config = dict(
    d_model=128,
    norm='rmsnorm',
    doc_mask=True,
    train_tokens=829000000,
)
Below are experts of layer 6 (counted from 0) of a mixture-of-experts language model. Rows are named router (the router's row for the expert), gate (a neuron's input weights, with its number), up (a neuron's input weights, with its number), down (a neuron's output weights, with its number) and show model dimensions 0-127. Each number is 128 + 24 x the weight over its row's rms, rounded and kept within 0 to 255.
Before each expert's rows: a language model's description of what the expert responds to. This comes from a sample of Wikipedia text that the model never trained on.

# expert 34
It responds to: Line breaks before headings and table rows, and second pieces of proper names after Mar, Car, Mc, such as Market, Carnegie.
router [101 103 118 145 114 105 131  95 147 151  99 121 155 160 116 126 138 148 131 137 155 134 134 127 158 155 168 134 166 139 126 131 126  98 138 139 132 131 145 117 161 109 132 150 117  92 109 107  78 151  89 136 108 171 164 140 149  99 130 120 127 102 105 158 100 119 114 139 161 126  57 100 120 137 133 140 155  91 133 150  93 179 101 112 129 128  86  93  85 103 144 117 114 101  92 167 117 120 113 171 127 166 176 140 131 131  93 152 157 113 142 133 123 149 148 179 114 111 108 123 107 138 109 137 145 149 155 163]
gate2 [114 123 111 117 115 127 109  71 132 186  92 142 119 104 127 124 104 130 166 131 152 112 130 182 142  91 117 138 154 139 112 128 133 123 134 187 117 138 152 104 150 133 156 104 133  93  79  97 143 144 109 135 159 122 157 117 149 133 122 147 169  97 104 160 140 176 113 111 152 142 143 106 143 133 173 121  85 127 129 118 162 187 137 104 131 131 145  94 137 116  79 157  96 123 104 140 146 154 162  69 169 113 146 110 111 124 155 121 129 100 115 114 144 162 117 116 128 136 149 101 131 105 137 133 150 109 144 121]
up2 [ 97 114 169  91 139 143 135 109 142 132 156 157 137 124 126 113 155 151 139 127 131 123 136  87  94 139 139 176 104 127 125 127 101 140 126 156 140 136 109  98 125 133 157 111 148  36 140 122 128 131 117 124 128 120 129 108 170 118 117 117 101 110 103 121 121 132 164 104 183 140 134 122 151 179 171  94 147 132 125 159  88 172 129 132 102 101 160 126 119 149 102 161 115 146 111 168 106 109 127 155 116 145 112 106 168 123 148  91 143  86 131 119 110  96 153 139 129  81 103 146 150 100 124 121  82 155 105 130]
down2 [148 154 148 128 143 119  90 141 130 164 103 156  97 114 119 130 121 128 127  94 121 136  84 135 102 121 196 167  88 104 122  86 108 130 135 135  98 171 127  70 145 149 146 122 132 120 116 127 135 138 141 148 118 122 112 143 141 139 146 108 145  99 108 104 132 110 151 128  90 128 148 149 166  88  35 145 127 132 123  69 162 112  95 136 151 122 120 156 127 138 110 101 117 168 136 129 119 119 114 124 180 126 114 131 121 123 151 128 134 127 124 123 130 114  82  99 134  71 123 133 131  94 153  98 112 159 128 122]
gate3 [144 139 151 133 147 159 146 118 146 133 164 129 103 123 124  77  79 116 144  80 137 132 112 129  76 121 118 109 109 136 126 134 133 115  99 101 181 122 173 125 172 118 149 143 133 131 145 137 108 161 136 117 161 151  87 115 185 166 113 108  88 152 107 105 124 137 109 134 130 128 120 138 185 114 116 134 141 134 111 150  90  99 148 127  85 140 111 128 136 147 135 126 125  95 140 184 107 110  84  97 137 112 142 115 110 157 102 118 133 126 123  65 100 145  99 119 144 148 129 173 118  99 131 109 109 126  91 127]
up3 [114 109 132 135 132 136 121 165 137  90  98 104 123 148 124 118 127 163 171 109 111  80 119  73 171 106 120 117 149 124 106 150 108 142 147 102 150 134 123  82 125 126  97  96  92 170 133 158 158  96 111 124 118 130 162 156 132  67 147 131  90 114  91 154 145 141 161 128 100 116 160 186 112  98 139 149 150 152 136 117 173 153 147  90 132 128 106 140 148 179 132 111 159 128 111 101  89 134 140 182 138 120  97 104 138  94 118 124 143 142 126 109 117 131 139 125 129 127 128 145 149 163 161 130 135 138 105 136]
down3 [138 139 118 151 113 145 128 146 130 137 145 127 126 127 146 120 117 121 142 128 155 158  72 125 122 105 158 141 134  88 108 111 149  72 127  83  91 101  93 106 183 107 123 105 159 115 108 102 115 132 129 107  94 129 119 166  98  89 142 126 118 120 158  91 152 151 150 155  88 145 138 141 155 127 138  94  81 116 105 114 138 108 143 140 102 109 100 125  86 110 137  99  82 105 118 166 116  95  93 115 113 109 132 104 120 169 140 118 114 114 127 137  82 149  97 132  92  86 117 124 125 115 127  99 112 105  75 163]
gate4 [120  80  85 128 130 143 127 113 111 154 111 145  95  88 117 134 126 114 151 175  69 115 139 154 108 112 102 148 160 130 104 156 115 132 128 135 122 130 124 162 135 130  97 171 153 142 119 111 123 137 153 150  99 142  88  91 114 144 146 132 183 115 172 102 142 114  80 114 125 148 129  84 146 144 134 105 170 152 101 160 129 134 150 149 134 128 112 123 152 141 117 138 105 112 114 158 131 131 130 161 123 156 177 140 170 186 154 157 136 165 122 112 138 122 119 148 111 108  94  64 155 140 141 126 129 125 155 127]
up4 [137 138 132  92 133 132  94 161 118 158 126 109 122 123 120 153 127 129  96  93 152 101 176  83 136  97 105 116 110 161 128 135 108 136 164 120 142 117 128 132 108 162 128 122 116 145 137 128 132  72 155 160 189 113 127 148 133 118 167 155 121 191 120 152 141 172 101 109 169 143 151 120 170 146 158 126  97 138 140 105 132 123 142  97 186 116 112 101  84 154 140 131 123 106 112 130 132 135 124  94 176 147 130  89 146 142 154 118 125 153  87 127 168 157 147 129 143 144 131 137 101  80 141 123 144 129 141 148]
down4 [107 124 146 134 126 116 114 125  86 110 143  93 152 120 108 131 140  97 127  77 132 157 114 138  98 128 112 112 149 148 152 121 153 116 144 102 105 167 122 142 122 137 106 112  98  90 101  85 149 128 105 107 154  96 137 121 122 145 111 107 112 107 136 108 156  86 100 116 119 144 107 144  80 144 121 138  96 116 141 133 153 114 193 119 159 116  73 135 110 101 119 143 152 120 160 161 131 118 173 114 135 102 136 127 127 126 114 137 147 154 151 141 102  83 135  69 168 179 110  92 143 140 112 163 140  77 107 155]
gate5 [175 101 131 142 109 123 123 156 142 119 114 139 111 137 148 145 121 130 104 111 140 143  93 159 125 155 139 131 139 153 140  95 118 155 118 102 143 116 131 132  92 144 136 152 171 165 131 111 167 142 113 124 145 163 137 144 114 145 101 140 177 105 160 163 137 153 138 140 122 120  91 116 127 108 161  84 147 115 139 168 110 152 159 134 104 100 168 123  90 136 134 155 132 130 151 150 131 117 170 158 132 112 168 158  70 179 160 126  90 120 162 135 106 177 125 132 127 184 130 105 125 136 182 126 138  88 145 119]
up5 [118 136  88 160 120 155  95 133 118 126 102 110 161  89 113 141 134 175 151  76 164 124 148  81  90 126 150  74 138 134 150  99 107  82 153  67 136 113 101 151 159 172 130 110  86 144 149 160 125 161 143 158 149 110 144 151 126 123 176 122 133 154 141 146  87 142 166 144 131 154 116 156 150 139 137 160 150 134 140 148 110 134 103 137  84 164 130 148  99 120 141 120 118 148 117 120 113  87 124 104 138 118 138 130 130 146 118 107 155 100 125 137 143 180 140 132 121  97 106 110 134 138 140 141 128 140  94 109]
down5 [119 131 133 128  94 146 120 147 131 109  99 141 140 162 140 116 124 154 110 134 148 117  83 170 143  79 154 117  99 127 125 111 148 158 123 116 120 104 101 129 150  98 134  78 127 130 142 121 134 140  92 144 117 102  97 123 131  99 137 123 130 131 149  93 133 109  99 128 163 168 194 144 186 114 107 154  87 123 111 105 103 107 106 138 142 142  98 131 133 123 186 123 163  83  98 160 107 100 100  91 146 148  86 130 115 110 118  91 133 120 134 122 114 130  85 137 113 184 134 121 157 145 133  90 116 128 146 169]
gate6 [103 121  92  99 153 102 135  82 139  96 157 130  92  95 111 128  93 113 157 140 116 118  96 143 129 134 118 152 130 128 134 123  94 129 119 198 127  99  76 153 141 137 134 130 158 125 111 106 157 121 126 121 166 144 142 154 146 102 107 128 143 145  71 152 120 135 119  91 148 134 164 102 161 153 152 198 141 148 138 131 129 147 122 105  95 156 142  99 131 163 115 124 164 170 120 126 114  96 148 154 107 126 128 137 113 129 111 110 151 125 108 139  59 163 140  92 142 105  98 134 120 101 160 115 133 135 122 115]
up6 [ 97 135 133 117 113 124 182 151 114 101 136 137  96 144 157  82 110 155 102 112  95 118 114 106 158 101 123 118 132 174 119 115 116 185 115  66 117 144 145  89 132 162 132 137 143 127 128 143 165 140 157 177 108 132 104 144 153 119 134 162 142 101 157 115 125 110 129 112  97 145 122  93  67 159 149 124 151 152 123 163 143 115 115 108 101 118 130 120 170 145 112 150 113 148 156 122  91 110 122 121 141 151 130 130 126 136 138 132 152 134 126 113 155  69 124 141 137 154 159 114 164 121 170 119 104  66 132 110]
down6 [152  85  82 135 114 161 143 123 136 137 144 152 124 133  83 158  98  98 112  83 109 185 141 143  97 128 153  98 118 137 154 128 102 124 108 116  98 121 121 140 150 103 120 108  90 139 113 137 173  91 121 152 112 140 114 119 123 158 167 110 124 171  91 119 166 138 138  83 139 131 165  99 113 121 127 122 126 132 128 130 127 101 130  99 157 118 138  94 137  97 120 136 170 115 112 110 145 136 158 161 127 136 178 125 103 142  70 133 128 153 120 132 149 115 152  82 129 149 103 130 150 141 167 129 142 176 109 177]

# expert 55
It responds to: Word pieces after a short opening, often in names and common nouns such as Pho-ne, tor-pe-do, Bus-ine-ss, plus commas, hyphens and month names.
router [118 146 159 138 141 163 153 173 105  86 105 101 109 135  66 107 115 140 154 133 138  99 122 107 133 138 162 100 142 129 145  87 113  89 107 146 113 138 169 118 142 149 147 145 101  99 134  82 125 126 168 129 122 150 140  89  92 152 154  97 159 136 110 119 131 102 132 112 168 107 119 137 130 177 132 125 100 160 177 128  96 129 116 151 163 173 128 128  95 176 116 142 129 124 117 128 147 154 123  89 105 126 143 159 143 111  94 139 129 139 131 150 111 109 124 147 162 116 113 127  89 142 156 135 132 138  73 164]
gate2 [117 141 125 141 153 144 126  76 153 121 142 133 177 157 133 144 132 125 139 103  85  98 124 145 142 104 105  81  94 122 119 119 116 106 122  97 134  84 139 105 132 116  90 147 146 133 155 119  96 161 126 131 114 132 138 133 129 163 122 105 182 121 141  82 149 144 116 121 135  97 127 175 154 122 144 132 169 115 153 134  76  94 134 140 117 146 124 129 153 148 133 162 129 119 110 111 129 165 136 137  43 138 115 159 146 110 117  97 138 125 164  57 153 154 156 109  91 136 139 107  93 141 143 114 129 117 124 139]
up2 [145  87 117 122 136 134 180 155 102 103  94 159 142 158 151 162 137 120 143 149 131 155 135 144 154 151  94 126 108 137 152 127 119 131 162 124 124 101 126 156 132 109 164 150 131 176 146 170 143 113 120 148 121 101 146 110 104  68 116 159  96 114 140 149 135 119 123 205 135 133  86 149 100  82 108 114 101 109 129 132 131 136 152 110 163 110 168 113 121 168 117  80 154 144 134 125 123 153  98 158 134 124  85 107 134 123 124 157 147 134 117 145 134 116 123 143 137 107 170 137 128 158 111 120 144 167 181 133]
down2 [150 122 108 158 111 136 106  97 118 119 119 127  97 123 105 107 100 158 102 121 105 103 129 139 110 103 164  92 145 115 133 112 151 104 124 174 137  82 163 105 148  95 144 144 134 154 154 158 125  84 101 115  74 117 118 110 115 179 126 131 168 168 139 118  85 146 148  84 118  81 126 144 139 142 117 143 167 149 136 108  99 143 135 138 116 103 152 134  93 145 126 156 101 130 117 101 107 123 105 161  88 140 125 151 136 134  97 111  78 173 102 124 116 150 135 147 134 140 130 108 137 133  83 108 187 139 120 152]
gate3 [ 79 103 164  74 139 144 113  99  92 158 159 130 147  86 152 148 141 113 119 148 136 134  91 107 147 127 116 104 149  93 110  90 153  93 147  79 128 118 146 117 127 142 153 146  94  97 149 128 156 112 109 127  99  95 134  75 119 119 102 115 117 134  98 130 133 159 110 150 136 115 117  81 193 128 142 123 109  86 172 122 124 162 144 121 143  94 148 138 120 177 112 152 158 137 133 149 112  98 146 140 122 153 101 109 129 176 124 139 146 157 105 132 109 122 134 148 101 115 154 106  99  85 129 124 128 136 137 120]
up3 [123 149 102 119 161 130 145 131 116 128  91 138 134 126 116  90 140 129  98 110 116 125 154 148 119  90 172 129 133 169 129 131 155 161 108 147 173 176 133 105 173 108 138 124  97 105 108 124  88 151 144 140  94 171 148 114 113 100 129 125 118 108 128 177  92 133 193 126 135 129 110 140 136 121 103 120 121 177 112 147 120 149 123 130 170  92 164 128  99 117 146  92 163 140 145 120 116 132 111 151 157 141  99  91 105 161 134 146 119 108 145 178 125 105 121  64 146 116 135 154 155 124 145 141 137 171 146 104]
down3 [155 165 156 110 135 111 131 138 114 140 106 123 132 152 150 134 131 113 148  99  89 129 138  76 139 114 132 115 161  90  96 117 100 120 144 100  75 112 115 112  97 139 107 123  71 117 106 135 191  96 161 113  98  96 118 138 136 143 106 161 103 129 147  97 111  97 121 120 102  84 100 112 119 111 156 168 116  90 127 165 151  97 117 140 166 161 118 143 133 164 115 151 106 142 128 101 121 128 137 167  88 112 138 102 144 111 144 186 119 115 132 143 170 121 119 128  95 121 105 135 108 134 136 121  74 128 114 143]
gate4 [137 144 164 135 120 129 149 129 122 148 148 159 111 142 128 131 154 133 149 106 123 125 122 139 142 140  70  93 149 137 126 113  99 123 158  92 135  70 156 121 130 122 126  94 137  88 149 138 118 147 124 140 113 138  99  80 129 180 103 111 164 110 127 146 140 139 117  98 153 153 149 105 175  95 128 130 126 108 144  97  64 102 101 112 163 191 138 143 129 121 138 160 146 115 154 144 138 112 132 144 118 160  77 113 131 158  98 131 145 138 136 122 132  87 109  97 117 174 135 187 103 124 123  98 141 122 131  89]
up4 [148  99  95 124 164 151 191 156 151 127 131 102 146 130 138 106 123 110 145 120 129 108 133 125  98 160 128 162 155 106 120 147 128 129 126 112 115 139 101 150 120 175 106 173 143 175 149 121 118  74 116 126 116 141 129 137 128 116 129 133 134 186  93 127 109  79 115 195 108 131 129 136  84 139 138 130 118 160 143 109 157 122 106 197 119  96 136  92 150 132 200 120 132 130 100 120 103 117 135  90 113 133 170 119 132  96 149 132 120 108 118 104 128 117 107 159 162 136 141 112 108 130 109 108 135 119 110 143]
down4 [130 125 114 122 148 103  99 159 123 120 129  97 109 149 113 114 116 128 134  68 149 135 158 124 153  99 151  80 127  98 107  85 130 113  99 151 154 117 164 151 132 126 104 134  70 129 130 109 132 188 115 143 118 143 101 104 112 142  75 121  98 140 114 130 118 168 142 136 181 141 136  92 142  97 116 153 120 127 137 122 124 139 111 123  92 145  87 159 151 160 124 110 145 128 152 140  95 132 128 118 134 118 143 172 157 133 128 156 155 133 144 155 107 114  84 139 140 199 160 120 126 114 148  84 103 166 122 112]
gate5 [183  95 139 168 131 124 146 184 171 139 164 124 126 113 108 151 148  74 146 140 130 128 131 119 136 149 147 111 116 121 116 123 107 132  94 107 165 139 150 111 149 131  87 170 113  97 144 126 159 111 149 132 127 143 159  99 151 131 121 118 105 146 152 132 148 134  85 154 160 132 137  90 148 149 157 129 165 146 166 181 103 140 109 131 151 162 165 121 106 131 178 150 118 118 147 163 130 167 129 124 125 131 127 146 134 155 117 139 172 114 152 119 126 123 113  88  97 132 118 185 150 104 153 146 126 120  88  98]
up5 [113 123 131 112 184 127 144 111  89 122  89 144 118 149 124 118 134 176 129 122 119 113 142  99 124 135 107 161 119 137 186 157 126 114 162 116 123 134 123 155 129 117 140 131 162 179 137 144  92  76 103 102  66 125 136 154 152 130 146 103  86 137 136 114 118 145 131 109 151 138 189 158 105 153 103 176  88 134 113 105 175 129 144 110 104 133 122 139 175 137 114 102 134 123 124 148 145  92 132 141  99 112 141  90 125 130 103 145 107 136 109 137 133  75 153 123 140 115 160 133 127 122  91 113 117 122  76 144]
down5 [122  94 157 133 103 134 151 169 115 120  92 133  63 109 131 123 123 127 128 134 140 157 176 147 190 118  94 143 168 158  99 150 120  99 125 141  73 107 112  91  81 149 154 148  85 119 104 121 157 114 143 110 121 147 151 121 127 121 127  98 157 140 154 142 173 131  99 109 106 131 200 119 117 127 139 184 143 118 124 136 116  96 146 141 156 162  99 156 130 164 126 101 143 127  85  98 126 114 118 107 132 168 116 137 109 133 156 127 120 118 119 135 102 121 114 108 124 113 117 126 131 153 130 118 122 151 169 136]
gate6 [123 118 111 115 119 110 125 117  95 116 106 133 183  93 129 107 120 118 157 125 128 143 125 121 132 134 106 156 146 131 149 104 152 131 133 121 146  74  62 104 122 110 117 133 129  91 158 134 117 125 163 124 131  94 133 102 155 125 113 151 121 131 176  96 109 103 102 152 116 112 166  86 160  68 103 103 146  82 132 163 138 104 111 141  93 116 100 133 133 147 169 141 141  85 152 133  88  90 113 114  87 135 118 109 119 130 130 168 128 148 128 143 120 169 157 102 101 133 175 176 125 140 162 138 122 148 103 119]
up6 [143 102  91 108 123 141  95 112 122 108 103 159 132 136 119 136 136  95 124 141 128 162 122 153 159 172 106 125 110 123  84 139 149  99  83 114  89 154 176 137  84 151 147 105 142 167  78 121 122 124 141  93 120  96  96  82 152 154 116 146 144 177 107  99 165 170 152 110 129 117 159 127  92 147 164 160 143 157 110 137 139 123 140 120  86 118 134 105 115  97 109 122 135 165 126 131 136 121 135 145 113 115 108 168 120 161 112 132 115 172 137 132 136 162 116 113 137 139  73 113 117 101 145 125 142 157 140  93]
down6 [140 139 114  85 146 124  80 139 143 120 162  98 182 100 101 136 104 113 115 124 115 133  98 125 118 130 168 145 123 152 142 101 114 129 110 125 145 142  81 144 119 143 110 149 107 143 122 139 137 130 140 137  99 132 114 113 181 150 124 149 109 154 138  92 177  89 173 132 130 113 140 142 119 143 103 141  79 123 125 118 164 146 130 122  89 125 101 141 145  73 165 124 116 107 110 196 129 153 114 162  96 161 140 152  96 128 128 134 164 120 136 103 113 122  93 123 113 175 125 166 151 175 160 155 124 151 135 111]

# expert 48
It responds to: The -ly suffix closing adverbs like shortly, immensely, explicitly, plus adverbs such as not, only, very, still, again.
router [153 161 149 150  96 135 135 134  92 178 132 134 118 128 151 136 103 111 158 160 150 114  91 156 125 106 156 175 153 138 136 106 171 110 118 101 108 155 119 146 131 135 141 138 164 143  94  77  91 139 117 100 144 149 133 116 124 171 126 136 149 118 108 106  81 129 138 128 131 133 111 141 151 112 138 150 142 113 139 115 126 107 171 158 116 120 137 173 185 140 114 122 102 122 112 157 135  97 162  98  96  96 109 127 124  75 168 103 104 105 131 178 133 158 142 137 138 130 126 137  94 121 168 123 153 104  79 150]
gate0 [123 116 171 106 148 118 116 122  83 132 119 162 120  87 140  91 106 131 137 124 122 122 146 111 134 140 104 137 135 135 143 119 131 137 127 119 134 176 120 148 149 145  78 132 158 104 116  90 130 122 122 114  91 139 174 125 118 144 117 198 160 139  99 117 166 115 110 111  78 100 129 152 159 163 139 114 130 130 160 188 117  90 170 143 145 148 163 115 163 139  89 109  83 109  95 133 119 114 149 157 128 129 126 134 154 136 146 116  99 102 150 149  79 132 111 140 138 143 151 184 116 132 146 114 144 103  90 137]
up0 [110 129 102 101  85 121 147 145  95 151 135 182 127 124 105 146 122 134 144 101 113 123 141 115 110 108 137 144 118 183 202 160 143 102  93 128 111 119 102 135  95 105 151 158  94 114 137 160 160 117 142 114 101 131  96 157 155 143 127 134 143 146 159 143 143 112 134 139  83 142 103 123  75 146 114 155 121 124  96 181 122 134 149 154 104  92 100 142 127 135 146 119 102 119 152 153 130 131 109  90 137 139 136 187 156 123 120 134 128 103 152 106 154 113 107  93 126 130 149  83 144 149 100  73 131 109 111 129]
down0 [119 166 134 166 155 113 175 121  99 120 118 164 102 144 114 155 191 112 137 110 122 129 147 112  93 121 122 102  97 127  83 138  97 105 105 166 114 106 115 120 125 117 180 110 122 139  85 119 147 122 144 121 166 106 133 123 122 138  94 167 130 117 167 101 133 111 126 108 148 160 128 157 136 177  98 122 170 121 130 109 124  99 105 114 126 102 122 124 125 116 141  84  99 111 158 146 142 119 128 137 151  87  91 131 137 153 148 186 133 123 129 127  84 137 123  87 109 156 107 140 163  78 144  98 119 107 147 151]
gate1 [138 107 145 120 126 137 129 112 108 112 204 127  81 121  98 128 111 104 142 118 145  81 132 116 115 105  92 144  93 117 118 132 114 145 122 145  97 174 178 152 124 114 145 111 130  79 124 101  78 141 155  86  88 105 102 127 104 158  78 117 149 128 115 137 118 135 110 108 138 105 153 108 144 165 127 100 142 104 170 132 132  83 122 131 144 106 102 164 120 140  82 128 138 147 146 162 103 129 133 106 138 147 126 133 126 144 120 101 111 133  96 108 190 159 134 117 102 141 134 140 127 135 127 119 162  89  90 151]
up1 [ 86 142 134 114 108 122 115 121 139 145 104 119 130 110 129  95 115 167 135  99 159 106  82  85 155 116 113 142 117 151 133 205 116 120 138 147 106 116 113 137 119 119 136 143 150  75 103 111 122 137  97  91 162 142 133 205 142 137 129 154  92 151 121 141 103 121 137 138 142  88 163 122 125 143 165 137 149 115 150 106 116 107 140 118 119  99 133 138 145 126 106 130  87 152 127 155 137  79 116  99 133 149 114 117 147 129 141 122 120 108  69 109 124 181 104  96 111 140 129 191 110 138 113 138 135  93 111 139]
down1 [139 131 127 128 106 129  82 103 181 108 166 112 129 119 107 114 141 139 125 143 100 165 136 134  89  98  96 142 133 123 158 126 152 121 164  97  88 149 137 118 107 118 101 111 127 182 156 141 110 102  93 176 115 103 188 142 116  83 118 155 179 131 140 150 176 173  93 139 149 117 130 107 133 164 134  83  89 126 172  99 151 126 118 144 181 134 135 114 116 155 142 170 150 151 134 135 138 115 124 113 110 130 105 154 122 154 124 128 134 126 140 141 137 107 143 112 133 102 133 123 154 127  99 154 127  98 157 144]
gate2 [177 140 148 176 140 114 122 187 134 123 127 205 123 106 115 144 132 116 144 113 109 124  92 158 143 148 101 149 139 115 116 138 119 135 162 121 121 112  88 128 116 130 147 144 169 115 168 143 172 125 126 117 130 129 145  93 135 122 107 156 173 114 171 140 104 140  93 161 100 127 108 123 114 109 187  78 108 116 165 103 153 149 158 143 182 131 166 131 155  95 119 146 139 170 163 144 118 154 136 133  95 142 113 117 115 134 158 139 148 130  98 125  88 142 137 111 113 122 128 158 133 129 131 105 133 143 146 149]
up2 [132 119 135 110 120  77 158 116 106  90 148 142 143 152 109 139 163 161 144 144 116 154  98 142 160 169 135 143 175 140 121 110 134  94 131 104 127  94 147 103 111 102 146 129 131 140 113 107 149 118  68 115 120 113 140 136 128 131 155 166  75 135 168 100 115 151 176 113 179 128  73 127 116  87 149 104 128 134  96 108  90 129 145 161  70 114 116 120 122 108 120 151 126 111 126  99  88 116 119 133 158 145 103 117 137 138  77 162 133 110 103 108 117  85 125  88 143 104 126 110 131 116 103 114 131 142 136 125]
down2 [124 158 157 183 107 131 144 119 108 120 153 134 113 176 109 116 164 160 142 146 172 136 135 116 145 160 131 136 145 159 148 123 124 155 122 145 108 141 126 156  76 122  96 105 142 148 150 190 128 101 127  92 116 133 133 165 112 119 132 129  92 144 158  98  87  90 151 101 124 129 179 140 109 167 110  79 139 103 158 154 106 151 124 136 151 119 142 105 107 135 105  96 100 128 142 111 119 123 116 129 155 143 155 139 110 104 107 141 156 115  78 186 121 143 148 103 113 137 122 134 113 127 186 138 125 112 161 119]
gate3 [156 124 108 112 141  90 100 117 114 145 131 147 103 132 137 120 128 153  87 125 115 131 166 113 146 101 121 149 170 157  70 126 164  96 119 180 118  89 136 101  91  93 127 106 145 112 144 173  89 144 157 102 142 123 125 118 175 145 105 117 142 155 128 151 122 142 122 171 141  95 121 134 149 180 156 123 158  63 114 137 151 176 134 117 123 132 122 138 127 148  99 167 116 106 106 161 128 162 112 130 112 119 121 103 112 121  73 146 134 152  82 112 145 140 172 134 107 140 132 141 147 146 133 122 129 109 135 151]
up3 [175 137 103  96 124 146 126 136 154 162  81 135 115 184 148 134 101  88 155 142 173 103 137 138 106  96 133 135 150 142  96 147 106 131 156 142 125 123 135 142  60  96 114 138 130 119 122 135 115 158  91 125 115 165 130 180 130 142 107 119 116 142 132 143 112 134  96 177 129  96 120 115 115 175 152 120 117  73 113 110 113 158 171 154 140 124 138 169 159 146 101 144  96 130 123 130 147 134 121 147  88 160 119  93 177 123 135 134 130 114 119 115 118 170 150 102 132 116 127  97 165 134 132 107 138 102 111 150]
down3 [136 150  90 110  84 132 172 167 123 119 142 105 124 110 102 144 101 142 100  99 120 128 106 101 129 113 122 126 105 135 110 146 127 148 130 142 135 140 116  85 126 153 115 179  95 132 168 159 188 144 121 127 143 150 107 133 146 125  95  84 155 120 106 142 138 125 104 156 121 121 172 149 119 125 136 135 161 135 129 122 147 181  97 123  68 132 175 164 123 154  91 147 120 160 155 170 152 111 140 108 141 105 140 179 122 144  98 150 134  94 145 120 159 121 120 118 132 104 111 121  82 123 150 160 104 140 167 124]
gate4 [153 103 182 110 128  97 168 145 116 143 114 153 175 120 110  97  86 132 121 105 128 127 151 150 109 105 113 134 135 166 133 124  92 184 107 154 135  96 109 104 127  94 112 171 179 151 123 102 118 119 111 127 123 114 130  94 123 147 156 105 170 112 127 153 147 138  97 153  97 107 164 126 108 120 161 147 107 123 120 184  96 142 143 107 129 124 156  92 109 122 140  93 164 137 108 147 146 128 159 142  88 158 113 118 107 150 120 137 162 145 120 131  88 120 116 137 123 100 102 135 195 155 127 118 110 138 140 150]
up4 [147 105 135 140 131 132 125 110 135 172 125 145 137 119 132 121 127 119 148 112 151 147 117 135 132 126 136 151 137 128  99 125 141  93 109 141 117 132 129 104 103 161 148 157 144 165  98 149 119 126  84 159 126  85 135  96 127 159 176 126 161 120  84 141 114 111 148 142 163  98 150 153 108 155 143 164 145 172 127 120 142 142 138  60 167 110 151 161 129 112 118 133  90 150 119 158 121 102  82 144  95 133 125 106 141 144 114 151 158 173 155 155 109 120 156 134 123 114 108 158 178 130  99 121 134 133 197 185]
down4 [130 171  93 116 132 131 112 137  89 141 160 134 132 158 104 139 107 175 115  98 122 118 144 171  93 116 131 121 148 121 114 158 127 111 120 145 114 118  88 104 133 137  95 124  86 121 142 104 152  93 123 114 131 184 110 147 142 109 160 121 152 144 121 154 124 197 103 183 136 112 129 118 162 113 143 141 142 108 139 142 159 148  80 128 135 153 132 113 101  88 122 132 110 112 110 112 140 140 162 148 157 133 134 132 114 131  97  94 111 151 136 157 135  99  98  92 157 127  99  91  99 195 173 130 126 131 124  95]